From a checkpoint of a small mixture-of-experts model trained on Wikipedia.
Size: vocabulary 16384, 37.6M parameters.
Experts: 64 experts in each of 13 layers, 48 GeGLU neurons an expert.
Training: a variant of SOAP for the experts, 237M tokens, 3615 steps.
Below are experts of layer 8 (counted from 0) of a mixture-of-experts language model. Rows are named router (the router's row for the expert) and show model dimensions 0-255. Each number is 50 + 10 x the weight over its row's rms, rounded and kept within 0 to 99.
After each expert's rows: "gets" lists some tokens that make up at least twice as much of what it gets as of all text. This comes from a sample of Wikipedia text that the model never trained on. Tokens count by the router's weight.

# expert 23
router:57 33 54 43 53 61 63 68 55 55 45 44 54 69 51 60 36 44 52 46 41 45 54 66 51 58 45 44 62 89 43 69 66 51 53 55 54 52 52 46 76 53 63 59 66 48 63 49 61 52 68 51 43 55 54 52 54 50 63 43 41 65 39 51 71 59 49 60 55 44 52 67 37 45 54 53 63 60 44 48 53 41 49 36 58 35 18 54 58 35 57 52 53 56 66 54 55 57 56 58 56 59 75 55 38 40 51 39 58 56 60 51 47 49 36 71 52 60 51 31 77 41 51 65 47 48 69 40 55 50 62 76 41 53 55 44 54 65 61 46 45 41 58 52 57 53 50 42 56 50 43 55 53 42 48 57 37 51 47 36 62 52 43 50 53 41 31 40 60 48 53 49 43 50 49 57 59 39 60 49 38 48 62 42 43 41 66 54 54 46 63 55 46 52 49 36 48 31 49 62 47 62 37 57 36 50 46 41 62 64 39 40 41 59 52 54 51 40 48 59 50 52 48 44 47 90 51 61 46 44 53 41 63 43 58 57 66 41 43 51 45 42 35 60 39 46 53 45 58 42 39 55 50 59 59 55
gets: " |", "|", ";", "″N", " —;", ".;"

# expert 48
router:64 47 42 51 51 52 47 66 55 56 40 40 51 64 56 56 36 43 63 31 50 33 72 72 42 62 37 51 41 72 31 65 57 60 43 56 38 33 48 62 52 68 64 68 63 41 49 70 53 46 67 41 39 64 61 45 74 38 56 55 63 48 44 50 37 66 58 52 66 44 36 64 35 34 65 49 47 58 38 58 59 51 55 35 50 43 36 34 57 50 55 66 42 53 59 57 49 63 40 43 60 47 46 62 41 48 44 55 61 32 43 66 49 49 46 67 58 56 49 31 61 51 57 63 47 44 72 64 54 44 60 63 40 54 52 51 59 66 56 40 46 56 69 55 35 34 49 39 58 52 45 54 46 53 51 62 47 45 48 40 50 38 46 55 61 46 45 44 65 54 47 51 48 50 55 39 62 44 44 59 70 56 61 35 40 45 70 56 46 35 51 59 44 43 42 56 53 39 69 59 53 54 40 56 41 44 49 35 65 49 47 31 42 65 40 49 46 40 38 45 48 45 46 49 56 44 40 44 37 47 55 50 47 49 51 42 62 49 54 58 36 43 29 39 48 48 61 41 51 39 44 57 46 45 62 53
gets: " the", " The", "'s", " his", "The", " a"

# expert 25
router:53 35 53 53 35 60 50 66 46 53 40 51 50 68 35 56 37 43 59 48 57 47 38 66 46 67 53 46 53 56 51 43 69 77 44 60 59 54 64 53 55 51 49 56 60 50 63 56 65 31 54 42 39 41 38 42 68 52 67 52 54 63 44 61 40 48 62 53 53 39 41 50 43 40 57 60 51 61 58 49 68 38 56 54 49 27 39 60 53 48 67 57 37 41 61 42 41 62 51 44 46 61 39 61 50 53 37 41 52 36 65 56 52 44 46 52 68 46 61 21 58 57 55 45 48 63 77 53 57 41 63 67 56 49 50 54 67 57 53 36 55 53 61 59 38 54 60 47 58 52 40 53 53 42 57 39 42 52 51 16 62 54 35 49 48 46 39 36 65 68 54 53 32 49 51 53 67 33 42 51 66 56 56 45 42 47 62 62 46 46 54 67 48 59 61 47 57 67 60 50 59 66 41 65 34 54 49 24 59 48 56 60 62 69 55 58 46 49 42 44 58 47 63 49 47 51 53 46 43 52 59 32 47 46 40 39 60 43 39 48 53 47 43 50 38 56 51 37 39 52 41 62 63 49 57 44
gets: "5", "3", "7", "6", "4", "8"

# expert 21
router:44 55 64 62 51 60 40 53 59 43 51 38 61 57 58 47 29 45 38 52 54 57 51 51 37 58 55 51 51 73 47 51 58 53 34 59 51 39 57 56 66 59 60 51 57 42 65 66 55 39 60 51 35 52 52 50 52 44 51 50 48 63 46 65 68 50 44 55 54 33 54 61 51 42 59 55 66 71 66 48 59 54 47 34 51 45 38 66 58 44 62 45 37 50 71 62 50 67 52 42 58 45 45 69 54 50 49 55 47 48 75 43 39 64 51 55 62 48 47 32 61 55 55 48 48 56 78 50 49 45 48 68 53 54 62 39 63 50 69 42 59 37 58 52 51 30 42 35 56 53 49 25 60 41 57 58 46 57 62 39 49 35 41 34 42 51 29 43 67 64 61 43 33 36 53 55 58 39 48 41 66 40 56 55 57 35 61 62 54 54 51 61 39 51 45 30 50 47 63 58 40 53 52 54 35 47 53 32 54 58 48 43 45 53 57 45 40 42 43 32 43 45 48 39 49 39 58 43 38 58 42 26 47 33 50 35 56 51 61 63 49 55 42 61 50 59 56 45 50 31 28 53 60 38 59 59
gets: ".\n\n", ".", " \"", "==", "\"", "\n\n"

# expert 3
router:54 50 48 64 49 52 55 56 53 49 41 57 29 62 51 50 42 38 55 41 48 41 53 57 48 73 48 52 47 66 43 53 48 66 49 58 44 35 62 48 65 53 62 53 67 51 63 61 50 30 51 39 42 48 46 52 69 40 64 47 61 68 47 60 55 44 53 55 52 34 59 59 43 37 52 57 58 71 61 54 59 43 59 46 42 34 34 61 35 55 58 48 35 49 61 49 70 57 53 36 59 74 59 66 46 58 41 55 53 42 77 43 59 51 48 65 73 48 56 19 65 64 66 59 50 55 70 52 58 46 49 59 61 60 46 41 58 60 64 47 52 64 59 62 35 52 43 47 48 51 50 61 51 46 58 37 40 52 55 33 60 57 43 37 38 35 38 38 68 57 68 56 32 43 61 43 64 52 58 54 56 54 52 50 52 43 61 38 42 47 56 60 62 52 59 21 63 76 50 46 58 63 37 53 43 66 50 33 60 48 52 59 53 66 47 62 47 48 50 49 45 47 70 54 55 45 60 46 46 47 52 29 42 48 42 38 58 43 45 52 53 52 46 53 40 53 58 49 44 56 45 59 46 47 50 43
gets: "1", "2", "3", "0", "4", "5"

# expert 27
router:65 45 49 55 63 60 36 47 63 53 46 41 50 66 58 53 36 40 51 47 45 45 36 71 52 59 44 55 59 87 36 64 51 67 68 55 48 58 55 49 62 46 54 66 59 41 52 60 54 42 65 48 52 37 66 46 61 43 60 47 50 55 42 66 63 62 65 66 58 36 45 68 48 48 47 49 48 59 55 54 59 53 59 32 59 39 43 63 54 37 67 57 64 46 55 70 51 45 66 42 51 60 39 56 42 33 38 44 55 42 67 54 58 61 53 61 62 48 30 26 56 49 46 67 49 36 63 55 44 52 56 51 63 55 47 44 61 48 52 39 54 53 54 53 48 32 43 44 49 48 36 52 69 45 54 66 44 43 50 46 56 61 49 57 49 45 42 46 67 77 61 70 36 49 59 45 41 49 57 64 52 42 62 31 40 45 60 61 47 54 44 57 55 38 57 58 55 62 50 55 40 58 42 57 30 53 42 37 54 49 34 39 37 56 59 59 56 33 59 67 37 52 55 51 42 43 59 56 44 51 69 32 64 49 58 60 65 53 49 56 51 55 50 59 40 55 56 44 38 36 43 38 55 46 63 48
gets: ".", " a", "==", "-", ".\n\n", ")."

# expert 24
router:61 54 51 55 60 48 45 75 53 48 54 42 53 50 52 50 44 41 55 57 52 45 50 72 36 62 48 43 53 80 40 70 57 67 60 63 56 33 51 51 77 58 50 58 58 61 55 59 53 55 61 42 59 46 60 48 56 42 56 52 52 69 49 75 63 74 51 61 55 48 38 69 43 31 51 48 32 64 46 48 61 44 63 37 46 35 34 65 58 36 59 50 40 57 64 58 46 56 51 62 57 66 46 62 47 38 45 46 55 33 77 46 59 42 56 56 59 60 32 51 66 48 56 50 51 41 52 53 60 54 64 62 51 52 50 52 53 60 45 46 54 53 67 63 44 27 47 55 42 49 45 39 39 39 41 57 47 41 48 43 51 54 45 26 42 48 37 35 71 71 60 47 40 40 45 56 57 48 62 34 69 46 54 44 59 50 62 56 57 57 64 47 56 49 63 52 58 59 48 60 56 42 40 78 44 51 46 38 59 51 45 49 60 54 57 52 45 42 44 47 30 48 60 43 47 44 47 39 49 56 49 33 47 47 47 40 65 44 44 54 46 42 49 55 45 50 56 38 47 51 32 46 36 29 60 42
gets: " ", "–", "/", " Coordinates", "_{", "⁄"

# expert 26
router:59 53 47 53 56 50 51 44 62 48 45 39 57 57 46 51 40 48 64 48 66 45 43 67 41 48 46 43 57 64 31 59 66 68 57 63 28 33 53 59 60 49 61 69 63 40 64 50 54 45 55 38 39 49 35 51 55 37 60 50 49 58 37 55 74 68 48 68 49 52 36 56 43 43 49 55 50 61 51 54 61 43 49 48 52 39 36 63 46 34 49 50 38 55 63 60 46 48 49 42 46 65 48 64 53 49 56 56 48 31 78 45 52 48 43 60 52 45 50 22 79 40 49 58 46 48 54 61 69 53 48 78 51 48 58 52 39 57 58 38 49 56 78 61 51 42 52 31 43 55 43 44 71 52 48 62 56 58 50 37 51 61 40 47 59 39 35 40 66 51 59 60 38 25 57 60 51 31 48 51 60 46 44 47 57 43 50 54 47 44 51 51 46 42 55 42 52 55 82 59 45 57 44 50 46 57 32 41 59 53 52 59 45 40 50 58 58 33 49 40 39 37 56 53 54 44 49 58 44 46 47 49 46 44 66 39 70 42 41 51 51 43 52 64 55 43 75 40 44 61 52 61 53 50 61 52
gets: " (", " \"", "/", "′", " un", "("

# expert 1
router:61 45 33 43 49 61 64 76 48 48 45 44 54 50 40 45 42 44 39 46 62 48 50 62 76 68 44 54 55 82 38 69 48 66 42 50 39 42 60 63 66 37 76 49 71 54 61 66 70 42 62 53 35 64 44 33 52 43 46 46 63 56 47 58 67 66 59 51 46 52 49 58 46 41 48 60 44 58 63 66 58 48 59 50 49 37 39 61 51 43 60 50 46 63 53 50 53 54 58 48 39 61 56 57 43 49 46 28 46 38 55 48 31 55 62 52 44 46 47 34 70 31 41 47 47 60 75 50 56 47 69 53 62 50 51 41 53 65 60 45 51 41 58 41 47 42 42 44 60 74 41 46 40 53 41 54 49 48 51 32 58 48 48 49 54 34 49 43 65 70 48 66 43 42 54 53 52 41 48 57 55 37 47 53 47 48 64 52 47 54 51 45 36 41 57 39 66 62 58 70 44 54 39 62 57 62 48 42 55 50 49 50 43 54 46 45 36 44 45 47 56 41 56 46 32 49 56 48 36 39 40 41 53 33 32 38 62 38 43 58 67 43 50 51 39 62 53 47 53 52 42 52 37 53 66 45
gets: " United", " National", "==", "|", " U", " State"

# expert 35
router:63 41 48 54 56 71 36 65 59 56 42 48 46 70 56 43 35 42 40 58 45 32 51 58 34 52 53 54 48 61 43 63 51 55 63 60 56 51 47 58 71 63 61 67 62 60 52 49 64 55 61 58 50 48 52 48 52 34 67 34 54 74 42 53 58 64 54 70 41 50 34 49 48 48 50 49 60 56 38 45 74 52 66 44 46 38 35 59 45 42 51 52 47 36 76 51 55 61 49 40 55 56 41 53 41 47 50 45 55 38 71 54 65 51 56 55 62 52 44 26 70 44 43 44 46 41 62 41 64 32 41 71 44 46 52 49 64 68 55 47 54 45 54 54 43 40 60 25 52 65 69 57 36 48 56 60 45 43 41 46 64 34 28 35 50 42 33 38 48 59 44 52 51 46 41 61 62 54 25 37 60 49 62 55 51 47 67 45 54 42 59 58 57 51 52 38 55 65 62 64 48 59 38 65 41 57 48 37 65 54 41 46 54 37 55 64 50 48 46 56 50 54 51 48 55 52 53 55 39 57 66 35 44 41 45 39 47 63 57 58 40 48 47 65 64 55 54 41 46 47 44 47 54 45 45 44
gets: " D", " R", " L", "l", " W", " M"

# expert 52
router:68 51 55 35 45 48 65 52 53 60 61 47 53 51 53 54 44 19 43 54 60 42 37 67 44 62 39 41 49 60 47 50 66 59 48 64 53 30 52 60 66 46 64 69 72 48 65 63 55 39 57 58 45 50 23 55 62 51 69 57 34 64 50 75 67 82 53 51 61 40 45 58 30 52 56 43 57 68 58 50 65 58 44 54 54 40 40 56 47 61 60 62 39 58 60 57 42 59 50 58 52 58 54 58 60 33 37 47 50 44 59 58 46 43 39 55 58 56 37 30 54 46 55 50 59 49 71 56 46 57 64 59 48 55 57 45 40 65 57 51 50 48 58 65 42 43 46 45 55 53 55 41 50 34 39 71 48 52 56 61 61 62 39 56 58 47 39 39 66 59 51 49 35 48 45 55 65 45 58 64 67 55 50 38 47 38 67 60 45 47 50 66 43 47 66 52 68 61 60 65 46 52 52 59 39 50 49 54 66 45 35 54 37 52 63 54 41 40 45 47 38 50 62 51 54 46 43 55 66 54 40 40 47 53 39 53 62 36 44 49 54 34 42 51 57 58 54 40 57 56 49 59 46 36 59 44
gets: " with", " has", " had", " have", "ers", "es"

# expert 45
router:61 43 45 48 60 51 35 39 51 51 37 53 48 49 50 42 50 47 63 43 46 41 51 68 50 73 53 45 56 61 38 55 57 66 45 43 61 35 62 65 72 54 75 61 66 45 58 54 65 52 50 39 54 65 39 47 69 46 63 52 43 68 49 63 66 59 50 62 53 38 45 59 33 38 69 54 55 70 55 45 64 42 44 41 49 39 47 66 58 36 50 62 46 59 63 54 40 68 55 37 54 48 46 51 45 35 63 43 54 36 45 53 55 59 52 56 67 51 48 30 69 45 66 65 51 55 60 52 71 54 61 58 41 45 45 51 49 69 55 33 51 53 69 61 45 64 54 37 57 59 58 46 58 54 47 55 62 45 47 46 66 45 32 34 51 44 33 37 47 68 69 53 40 42 58 54 58 29 56 65 58 36 49 40 54 53 64 47 49 51 50 63 55 42 45 52 48 57 54 70 51 52 41 59 47 41 47 32 50 62 47 59 54 50 52 55 49 58 47 43 41 52 35 45 49 48 55 51 41 44 47 35 52 45 58 30 68 47 54 56 64 51 38 62 52 41 59 58 44 38 30 44 63 54 75 43
gets: " that", " he", " which", " He", " who", "h"

# expert 22
router:65 40 52 55 60 65 41 51 67 54 51 44 42 57 34 50 37 44 79 54 56 47 43 68 53 59 48 49 46 64 41 52 66 55 38 62 47 47 48 60 75 44 58 59 61 45 67 56 61 43 62 44 53 52 37 44 61 38 56 56 48 68 49 59 52 80 52 65 51 43 36 55 42 38 62 54 52 58 53 43 63 50 46 44 62 33 43 52 57 36 55 61 50 56 56 55 62 69 50 47 57 34 59 58 44 56 33 35 55 52 76 40 48 60 51 57 46 38 39 33 72 44 52 46 49 51 63 62 58 44 49 41 54 65 55 43 58 62 61 54 49 43 58 50 39 53 50 44 53 72 58 44 46 48 63 50 54 55 51 63 43 48 29 52 54 39 39 46 74 64 53 61 35 44 50 39 59 41 57 52 64 46 40 39 57 55 58 53 57 51 65 47 46 43 63 36 59 45 50 57 54 61 45 61 45 48 57 21 77 60 54 51 46 44 64 48 40 45 55 62 33 61 48 46 48 45 58 45 37 49 38 56 50 57 53 27 61 49 40 45 41 56 40 49 36 45 62 39 28 47 40 40 48 50 70 47
gets: " and", " to", " he", " or", " He", " but"

# expert 49
router:58 48 46 39 42 62 38 53 66 52 46 51 55 62 53 48 42 56 56 53 45 31 60 60 45 58 54 43 56 73 49 52 77 56 46 57 43 48 52 59 50 54 60 65 53 65 55 72 52 41 59 39 44 47 54 39 64 43 64 52 52 69 46 56 67 66 57 52 56 47 29 59 53 51 56 46 54 61 39 57 52 47 46 40 48 38 48 57 42 46 77 61 43 53 70 57 47 52 34 44 53 50 47 61 37 40 52 46 54 55 71 52 56 42 57 57 70 53 42 30 72 51 50 51 34 63 68 52 50 46 50 62 66 69 35 41 62 75 65 41 55 49 46 50 30 50 33 57 41 51 42 48 60 48 61 51 44 63 55 39 59 44 30 49 42 34 46 38 72 49 61 57 45 51 56 54 60 35 49 56 57 31 47 48 54 53 47 57 54 51 67 53 37 47 49 47 42 74 56 70 60 63 26 64 47 51 54 39 66 55 39 39 63 55 50 51 40 40 32 56 47 57 55 56 35 56 48 50 47 47 55 39 41 43 57 33 51 44 58 60 51 47 44 54 50 53 47 47 53 53 34 49 43 42 75 35
gets: " B", " S", " H", " C", " A", " M"

# expert 44
router:48 48 50 52 40 63 52 62 50 50 44 26 59 53 47 56 57 47 43 40 50 31 49 78 37 53 44 53 58 76 42 50 56 70 55 51 56 22 65 51 60 50 78 51 73 40 51 62 58 32 53 40 47 48 40 46 67 48 57 55 57 61 60 47 51 54 57 43 57 35 65 55 40 31 53 49 55 72 49 47 61 64 66 45 46 24 25 49 46 43 44 39 43 48 44 52 62 59 43 46 50 52 45 57 49 35 56 59 51 38 81 44 34 55 48 50 54 46 27 33 76 38 56 51 53 53 55 47 48 57 61 69 43 54 57 50 50 58 54 47 38 39 47 51 50 56 38 41 55 56 45 51 56 46 66 52 47 53 56 54 59 46 31 40 62 47 42 41 52 66 59 68 38 46 44 43 62 45 55 71 54 50 49 47 53 43 63 56 47 60 59 35 39 55 60 33 59 62 57 55 41 54 37 57 41 44 58 40 58 56 27 32 49 63 42 45 42 64 57 43 51 55 59 46 52 48 54 46 36 53 46 43 50 57 49 37 55 43 39 56 58 45 42 57 33 48 59 49 51 50 38 44 49 52 68 53
gets: "200", "201", "199", "202", "198", "197"

# expert 19
router:63 60 52 46 49 52 45 63 52 55 60 36 55 39 44 59 33 41 38 40 56 53 53 55 46 66 61 34 59 75 38 58 71 64 57 55 61 49 60 54 35 57 63 54 57 58 45 62 64 50 61 45 48 51 46 53 64 61 63 54 66 75 51 59 66 65 51 56 44 41 55 61 36 53 59 48 65 66 48 55 66 46 49 48 59 42 36 63 50 40 49 60 53 46 51 60 54 66 63 55 57 69 55 64 46 26 48 52 56 39 80 44 50 48 65 65 62 40 44 19 71 52 53 48 52 53 64 49 48 44 61 62 44 50 40 52 55 65 63 55 48 54 60 57 35 27 39 42 62 60 46 43 57 35 59 59 39 53 55 35 47 48 41 43 52 39 36 38 54 61 70 50 54 40 59 48 67 28 44 57 57 40 61 44 44 51 68 45 58 56 55 65 47 53 54 41 58 65 45 68 41 31 39 60 39 47 40 56 58 63 49 60 60 59 57 51 33 53 46 56 57 34 47 44 51 63 62 53 45 49 65 52 42 41 50 39 60 51 48 55 53 45 51 56 52 66 56 44 50 47 42 39 45 54 50 47
gets: " of", " in", " for", " from", " In", " at"

# expert 29
router:60 50 38 54 70 62 37 60 59 62 51 49 52 49 47 41 34 39 53 54 53 47 59 63 48 58 53 43 50 67 32 69 66 83 43 48 34 46 51 64 72 67 72 57 64 50 46 58 53 45 54 33 50 54 53 43 84 42 61 51 31 57 47 68 55 59 62 57 69 53 39 52 42 39 44 59 49 58 40 54 80 42 59 42 54 37 43 50 46 56 53 52 37 42 62 56 65 60 54 37 50 48 49 59 42 47 53 48 56 42 78 61 47 62 49 54 59 48 42 33 74 53 47 45 46 49 48 50 51 52 59 60 37 43 44 41 56 55 50 38 61 53 57 61 48 45 44 37 62 55 43 54 52 40 50 55 40 50 49 49 63 52 37 50 57 32 43 44 61 58 53 55 37 36 56 44 63 36 62 58 63 46 52 55 43 46 62 51 42 38 60 46 56 50 53 40 66 50 65 65 44 53 34 56 38 45 42 32 50 62 52 58 44 62 52 55 45 38 46 70 50 33 45 32 47 51 41 37 51 57 47 51 45 34 58 41 71 38 38 46 52 53 53 58 37 58 55 45 42 36 41 38 45 46 63 42
gets: ".", " were", " in", " ", " was", " are"

# expert 46
router:70 41 55 61 48 64 70 68 62 50 49 44 33 41 53 43 38 42 63 47 61 35 44 68 39 54 41 58 50 74 40 53 55 77 58 51 54 43 51 55 69 48 60 63 63 56 57 51 66 54 60 52 49 48 50 50 73 41 56 58 55 67 47 67 53 44 58 52 54 40 34 48 47 44 53 59 50 69 60 52 59 48 49 49 53 38 41 56 55 42 52 40 27 59 70 58 47 67 41 60 43 67 75 60 33 44 65 54 56 44 68 50 39 50 62 52 51 49 30 35 71 44 46 34 55 49 51 62 62 51 47 71 54 52 39 44 58 74 44 53 54 50 52 56 28 40 42 47 53 52 50 52 70 34 59 50 49 49 46 50 53 53 51 57 55 26 42 35 60 68 49 46 42 36 47 42 55 36 47 65 55 47 43 45 40 39 61 68 40 42 50 56 49 47 36 37 35 51 48 45 40 61 39 67 42 42 51 35 57 45 56 40 61 53 62 58 46 37 39 58 48 44 55 56 44 37 54 41 54 45 53 36 61 38 67 45 52 51 42 58 45 45 46 53 51 52 57 42 49 60 56 51 64 53 51 40
gets: " by", " States", " World", " American", "ian", " United"

# expert 63
router:49 41 43 34 39 60 55 60 53 70 51 44 53 58 50 64 34 48 45 44 65 53 38 63 44 48 59 43 56 70 57 58 58 65 45 64 50 44 60 47 69 56 69 66 50 50 72 74 45 49 62 50 56 56 56 40 49 43 48 46 55 59 46 61 68 47 58 54 56 39 32 58 46 57 59 45 48 67 44 63 64 52 69 54 47 30 44 61 57 51 59 64 46 50 58 60 48 67 50 46 58 53 53 62 68 54 43 37 49 39 73 57 49 52 53 59 58 49 43 18 64 45 54 38 50 53 59 45 58 50 55 56 44 37 51 50 62 67 59 55 50 61 62 72 39 52 34 49 44 37 46 55 60 47 45 46 53 58 54 22 51 53 32 43 52 39 35 38 59 55 40 60 35 44 52 45 62 48 51 48 60 43 56 42 52 54 63 75 30 32 75 48 49 48 39 47 46 64 61 42 62 52 46 55 50 67 42 52 53 55 46 56 67 58 58 56 52 49 47 47 36 40 60 50 42 49 59 49 36 39 50 31 54 40 44 54 64 55 32 50 42 46 57 56 52 58 56 48 37 42 36 42 56 45 67 31
gets: " on", " one", "1", " two", " at", " part"

# expert 36
router:62 44 46 51 65 45 64 74 57 43 48 38 42 69 51 57 43 47 47 45 51 36 56 69 60 61 46 68 39 67 44 58 52 59 49 62 54 34 60 70 78 53 52 53 74 58 61 57 61 41 54 42 39 51 46 50 64 44 61 54 43 63 39 63 64 45 49 52 61 39 43 51 40 41 54 50 49 71 53 68 61 37 54 41 61 47 26 51 59 48 52 47 50 45 54 53 41 64 48 56 54 50 49 57 46 48 49 57 43 47 73 32 53 67 53 58 42 49 56 31 61 43 52 39 41 62 71 59 59 48 55 61 57 61 52 51 42 66 46 48 65 48 61 52 40 48 46 53 39 43 58 50 52 55 53 53 41 55 56 57 58 57 38 44 66 40 34 43 63 69 53 52 41 32 47 53 57 49 40 59 52 30 58 47 33 46 65 56 53 46 60 53 44 53 38 25 47 63 57 66 50 60 35 62 47 63 51 31 63 53 56 40 53 53 57 51 36 50 52 60 41 34 53 58 39 53 51 28 51 56 66 23 56 36 45 50 58 40 52 56 52 24 51 49 45 64 53 40 43 40 51 40 58 65 55 45
gets: " was", " —", " were", " States", "D", " American"

# expert 41
router:64 48 44 48 50 41 48 46 56 54 52 30 47 61 52 56 41 64 54 56 42 46 42 56 38 57 53 51 60 65 44 45 48 71 56 49 32 37 51 59 69 59 65 52 56 46 47 65 62 37 59 48 44 50 44 48 47 44 47 55 45 72 48 57 73 60 53 59 60 52 36 58 36 44 63 53 55 46 55 50 72 46 55 41 67 39 30 60 50 36 66 45 37 48 70 65 52 49 51 46 56 76 54 54 61 35 35 38 60 40 76 57 51 52 58 63 68 52 52 25 66 41 56 41 58 49 51 66 48 56 65 68 51 50 63 54 57 65 48 47 54 45 58 37 40 40 43 46 44 56 38 46 41 58 68 54 54 54 49 38 53 55 47 57 51 42 31 40 52 59 58 60 30 46 59 70 65 51 53 55 71 56 59 53 44 40 74 60 39 47 46 64 53 56 48 37 60 58 59 64 54 61 40 55 50 50 45 39 66 54 51 41 50 68 57 51 48 45 44 62 51 53 63 49 48 58 39 40 49 54 56 32 38 47 39 38 51 42 50 37 51 36 33 61 44 61 55 43 38 47 44 50 44 42 73 34
gets: " G", " K", " T", " W", " V", " F"

# expert 39
router:49 37 40 50 50 53 48 51 50 55 45 57 45 54 47 42 46 48 47 42 59 46 49 79 52 67 38 43 48 66 49 44 57 58 51 43 50 42 50 65 62 58 61 77 77 57 48 56 68 58 50 47 38 48 45 51 72 51 70 47 61 60 47 43 58 64 54 48 60 42 41 48 38 48 54 33 43 74 39 36 52 48 60 40 46 31 30 53 47 44 57 42 57 47 52 66 57 63 46 40 39 51 47 60 41 34 42 46 60 49 73 43 46 51 59 60 60 62 40 19 51 37 52 44 37 40 70 60 52 36 62 68 48 47 58 42 48 72 51 55 50 42 68 60 43 47 51 47 51 64 52 40 49 40 46 61 51 58 52 45 55 60 48 54 57 42 27 37 62 59 52 60 35 44 63 54 67 35 47 43 74 56 38 45 40 41 53 45 31 63 56 64 51 56 69 46 54 65 66 54 53 57 33 71 38 55 52 42 59 60 31 42 45 52 50 49 44 40 47 51 44 45 64 36 51 48 43 53 44 44 37 49 51 45 61 52 58 35 58 61 49 46 47 66 54 58 54 51 49 49 35 47 57 44 55 42
gets: " in", " had", "0", " of", " with", " H"

# expert 10
router:76 53 66 41 46 49 46 48 47 55 49 47 60 72 47 53 44 47 49 35 57 43 43 59 43 59 44 70 65 70 43 70 45 59 37 52 60 49 60 68 56 61 73 51 59 57 49 43 50 37 62 53 39 50 44 43 54 55 65 51 54 67 49 74 76 48 46 56 67 42 41 50 48 42 48 55 48 49 59 51 54 45 64 48 46 36 37 70 62 44 68 44 47 58 48 63 55 54 54 56 49 45 54 61 49 52 54 44 65 27 57 58 46 57 49 65 66 58 38 33 58 47 32 49 52 54 57 52 46 49 64 65 45 46 53 47 55 61 53 40 62 56 60 64 39 55 53 45 41 57 56 47 62 56 55 50 48 55 45 42 49 41 38 34 62 34 37 36 72 64 57 49 35 18 55 51 60 44 52 48 48 41 69 40 50 45 73 55 40 32 51 50 42 44 52 40 52 63 64 47 50 44 31 57 36 57 35 31 68 56 50 62 51 58 49 49 46 57 48 50 37 43 67 36 39 40 48 68 49 38 50 35 47 46 49 52 51 52 53 51 56 43 36 57 38 54 53 49 38 48 45 40 52 46 74 40
gets: ".", " J", " John", "or", "=", " Al"

# expert 55
router:62 42 49 56 49 57 45 72 42 35 55 40 55 49 62 64 31 58 45 55 47 38 41 66 52 53 47 57 42 71 39 64 59 66 55 44 45 28 46 69 57 37 53 65 59 46 47 55 69 44 70 47 45 53 46 39 72 55 50 48 64 62 50 69 57 49 70 57 67 45 42 58 36 41 50 58 49 59 48 55 51 57 58 49 51 40 24 62 54 43 55 52 52 51 63 57 62 58 50 41 51 46 40 68 53 37 47 42 34 49 68 47 72 58 50 65 46 56 46 31 66 42 55 47 50 57 69 53 59 44 74 57 45 49 49 46 47 61 56 36 51 59 59 59 33 43 47 48 52 54 51 48 46 42 59 61 54 62 51 41 49 49 44 47 54 35 37 41 67 69 63 54 57 48 37 50 65 38 36 59 59 34 65 43 45 52 59 59 40 49 58 69 50 49 40 39 53 51 58 74 43 56 26 56 40 59 56 41 61 55 53 39 62 57 49 62 43 49 52 52 37 33 44 50 48 51 48 43 40 47 46 48 51 39 46 36 48 24 48 57 49 37 38 52 52 43 67 52 45 57 31 39 43 54 71 50
gets: " of", "'s", " its", " his", " their", "O"

# expert 6
router:59 49 43 56 50 42 50 70 56 49 42 47 43 37 42 65 32 42 55 54 45 48 59 60 55 70 36 53 50 66 53 59 58 62 64 56 55 50 63 57 60 52 53 66 70 56 44 53 58 56 58 62 50 59 49 36 76 62 55 57 50 67 39 59 56 68 46 59 62 42 40 65 54 34 49 60 58 75 37 50 54 43 42 42 39 31 36 49 43 41 62 50 32 55 53 65 64 52 42 57 56 69 43 52 42 40 45 28 59 44 55 48 57 52 48 63 56 60 37 36 66 57 57 48 45 63 81 65 65 54 39 60 61 57 44 53 47 68 66 49 50 56 53 46 50 49 45 42 43 49 62 49 45 44 66 43 45 55 65 43 52 51 44 52 57 36 43 36 65 56 41 51 39 49 51 59 60 34 58 54 52 22 68 32 44 63 58 50 49 60 49 61 58 47 51 44 56 60 58 54 49 62 47 50 60 46 45 26 63 51 22 51 45 50 56 44 51 40 61 50 44 50 50 49 59 55 59 41 55 47 55 32 58 41 62 21 61 49 45 52 49 48 35 65 41 53 53 43 44 46 42 51 56 53 64 52
gets: " |\n", " has", " had", " have", " be", " not"

# expert 11
router:68 41 58 51 63 53 55 56 64 51 42 42 45 63 51 50 43 40 70 42 67 51 43 69 54 61 46 42 51 69 41 66 55 60 41 43 48 53 59 55 62 48 52 59 69 40 67 47 58 39 78 53 53 51 47 51 53 34 60 54 43 59 53 61 68 62 41 63 44 41 32 51 49 38 52 58 54 67 37 65 56 37 55 51 63 39 51 56 56 34 62 57 44 61 67 67 47 59 52 63 50 52 61 57 49 42 41 43 48 36 80 63 44 58 49 54 65 50 37 21 72 39 48 39 45 46 65 63 40 46 47 49 48 58 46 40 64 72 44 54 54 47 63 53 43 42 48 55 61 52 53 41 53 41 74 61 47 57 40 52 46 48 35 48 53 47 47 38 57 74 45 61 49 54 46 50 61 56 51 37 57 44 52 51 45 40 71 55 54 48 54 66 48 40 65 26 53 67 56 59 56 52 33 64 34 48 45 36 60 51 55 45 52 52 59 44 38 45 46 65 35 59 46 67 62 48 54 56 27 49 40 57 47 47 55 45 54 46 40 58 38 57 39 58 45 56 65 48 42 44 50 40 51 54 60 43
gets: " to", " and", " on", " by", " for", " with"